Below are experts of layer 7 (counted from 0) of a mixture-of-experts language model. Rows are named router (the router's row for the expert) and show model dimensions 0-63. Each number is 128 + 32 x the weight over its row's rms, rounded and kept within 0 to 255.
After each expert's rows: a language model's description of what the expert responds to. This comes from a sample of Wikipedia text that the model never trained on.

# expert 28
router [150 134 122 138 164 125  77 126 146 142 127 123  98 153 145 102 162 153 130 142  73 108 229 113 147 148 138 102  56 117 108 105   0 108 102 113 111 103 135 122 118 109 150 105 106 118 147 128 106 133 124 125 150 141 148 110 102 115 116 116 184 118 168  63]
What it handles: The word family in species descriptions (in the family Cerambycidae), plus open brackets, commas, year pieces and odd byte tokens.

# expert 32
router [ 57 127  45 168 158 114  83  60 133 136  38 173 101 154 152 153 142  95 142 140 145 119 153  90 151 131 151 114  91 183 129 111  84 114 117 105 119 118 140 106 110 101 145 116  99 117 188 130 112 142 123 127 148 144 153 107 109 111 106 102 147 105  42 133]
What it handles: Word-initial pieces, often capitalized or re-, that begin longer words or names, such as requ, Leg, Re, Register, returned.

# expert 31
router [193 136  75 153 163 107  98 170 122 140 137 148 116  81 153 103 197 141 139 146 128 100 132  94 151 150 127 105 161 131 117 109 100 116 120 103 121 119 146 117 121 122 156 109 111  97 181 143  95 143 110 145 137 158 160 119  95  97 116 115  80 111 117  98]
What it handles: Capitalized syllables starting names (Con, Le, Mon, San, La) or mid-word pieces (Strath'con'a, Chryse'ob'acterium), plus are after There.

# expert 10
router [199  99 161  87 131 114 187 255 152 150 106  78  97 118 145 153 147 187 145 143 145 118 127  88 158 139 131 117 133 108 143 113 101 100 101 117 118 116 141 113 124 114 161 100 105 104 164 149 106 135 113 114 151 147 150 107 102 114 100 120 127 116 247 141]
What it handles: Modal verbs and passive participles after is/was (may, could, must, seen, located, expressed), plus sentence-final periods and they, from, which.

# expert 35
router [ 57 131 170  83  89 113 127 107 120 131 216  88  91 110 142 141 189  88  62 148 172 127  95 111 145 144 130 115  86 117 143 127 148 132 127 103 124 108 148 110 126 128 140 109 108 110  91 132 110 148 116 147 128 132 141 112 116  84 129 107 124 128 139  40]
What it handles: Short consonant-heavy middle fragments of rare names and words (Sup'ern'ova, Or'ph'aned, Ci'ud'ad, F'osh'ay), often after a capital.

# expert 37
router [204 149 143 156 137 110 181 126 129 145 200 138 109  98 154 117 141 201 111 134 178 105 109 127 148 142 126 106  25  80 141 116 202 124 106 105 108 110 136 110 104 112 134 114 105 119 153 137 107 128 122 144 151 141 135 105 105 125 114 119 213 106 109  99]
What it handles: Discourse connectives and sentence openers such as In, However, While, also, together with, and opening brackets before taxonomic authorities.

# expert 25
router [162 160 118  96 118 123 130 183 134 144 165  46 117 127 135 166 130 165 232 143 130 102 170 125 162 135 143 114 173  21 127 125 135 118 121 116 121 102 136 116  94 101 160  99 106 100 133 158 113 138 115 123 143 142 139 109 110 111 100 119 101 121 199 142]
What it handles: Linking prepositions of, to, in, plus newlines, genus and Genus: labels in taxonomy text, and Cyrillic or Greek byte pieces.

# expert 7
router [123 131  13 181  84 105 104  80 144 142 117 146 120  91 142 142  86  82  75 147 128 119 154 119 150 131 140 113 202 181 133 116  96 113 120 119 120 109 137 115  93 107 150 119 106 112 181 128 106 141 102 128 154 150 151 107 113 121 101 122  46 112 137  97]
What it handles: Statistical and table vocabulary like overall, Total, sq, average, Length, years (202x), and word-initial prefixes like co-, trans-, sup.

# expert 6
router [ 58  78 200 118  71 111 160 103 125 151  82 151 116  90 132  84 118 148 118 134  97 106 121 108 155 137 130 102  49 163 119 107 174 107 100 105 110 112 142  99 104 115 145 114  98 115  84 148 101 148 117 126 147 146 141 114 114  99  96 105  69 108  84 120]
What it handles: Word-start pieces without a following space (Sh, Mar, Car, El, and in android), plus possessive apostrophes like Women's, and in-word "and".

# expert 2
router [126 100  61 106 140 120 149  92 133 139  88  97 112 101 143 126 120 134 132 159  53 103 182 107 152 157 141 111 156 188 130 112  43 122 112 103 112 105 129 110 140 117 132 113 120 121 228 152 112 129 123 142 147 144 155 122 113 121 121 124  40 116 134  90]
What it handles: Header words and units in tables and section starts, such as Chart performance, °C (°F), Location, Scientific, Population, often after blank lines.

# expert 33
router [133 119  91 163 137 122 255 199 152 151  75 138 104 141 153 120 120 139 115 145  79 115 143  99 151 156 150 104 108  67 153 120 114 119  97 120 116 111 139  95 125 101 146 117 100  97 209 135 121 138 121 139 156 157 138 109 106 107 107 117  49  97 130 184]
What it handles: Past participles and place verbs such as destroyed, sold, built, located, killed, plus table cell separators and number pieces.

# expert 17
router [ 90 108 149 199 124 119  99  59 146 149  50  88 100 205 142 115  86 132 130 160  97  99  97 142 132 139 148 114 154 155 146 108 134 114 119 118  96 107 150 120 139 113 138 111 116 111 180 142 106 136  99 148 134 140 139 105 124 109 103 122  55 104 255 103]
What it handles: Contrast and cause words like because, but, though, if, plus word endings completing a verb or adjective, as in enhanced, praise, Any.

# expert 9
router [146  77 137 186  85 123 147 130 138 136 136 118 108 149 137 132  59 207 160 149 153 122 193 107 142 138 137 122 145 137 124 118  87 122 124 118 108 113 146 122 136 117 126 109 106 122 157 147 115 132 108 136 142 137 132 119 104 117 121 111 216 105  87 168]
What it handles: Common first names such as James, William, Mary, plus word endings after a capital letter, as in Aside, Apart, Belle.

# expert 18
router [153  88 170 155 123  95 119  95 154 142 120  90 117 157 163 118  38 184 182 143 147 103  49 104 150 140 138 113 125  95 140 104 122 117 109 104  99 111 139  95 143 115 143 119 120  93 180 138  98 157  99 143 142 137 158 105 120  95 122 105 148 115  83 160]
What it handles: Common nouns and gerunds after the or a, especially use, number, being, using, band, track, device, plus and and commas.

# expert 36
router [149 153 127 130 147 116 178 175 144 134 193  81 110 176 140 108 133  89  80 141 121 118 118 104 134 130 134 116 116 122 151 117 187 116 101 118 110 110 145 100  94 105 146 121 109 119 107 151 113 142 101 119 137 147 133 119 107 111 103 101 255 108  89 103]
What it handles: Verb particles and copulas in phrasal constructions, such as up in grew up or brought up, on, is, are, not.

# expert 20
router [137 125 121 199 123 108 248 104 147 134 130  55 117 117 137 128  60 161 123 151  70 115 192 115 149 141 149 116  56 116 143 120 128 115 110 107 102 116 146 100 149 112 135 114 106 112 141 151 120 147 106 152 140 144 135 117 113 111 111 117 117 114 204  67]
What it handles: First tokens of list items, table rows and taxonomy or gene infobox lines, such as Genus, RNA, Traditional, According.

# expert 29
router [218 137  51 108 143 103  87  86 148 154  60  83 111  70 155 115 127 115 150 146 142 100 168 114 150 154 146 121  60 164 143 116 127 109 106 109 105 103 131 103 132 100 143 117 116 107 185 136 102 148 118 133 136 152 137 110 124 114 117 114 156 118 112 124]
What it handles: Word right after a person's name or a heading, such as was, by, from, after Directed; also name pieces like Kil, Sak, Nichol.

# expert 4
router [210 128 222 139  96 122  32 185 161 154 109 130 111 147 148 136  94  89 129 137 127 104  12 131 141 140 136 102 123 135 128 109 190 102 111 111  99 112 133 107  94 101 145 103 121 107 185 130 118 145  97 133 142 144 146 100 109 106  96 106 107 114 163 136]
What it handles: Section headers and descriptive words in opening definitions, such as professional, drama, series, British, often after "is a".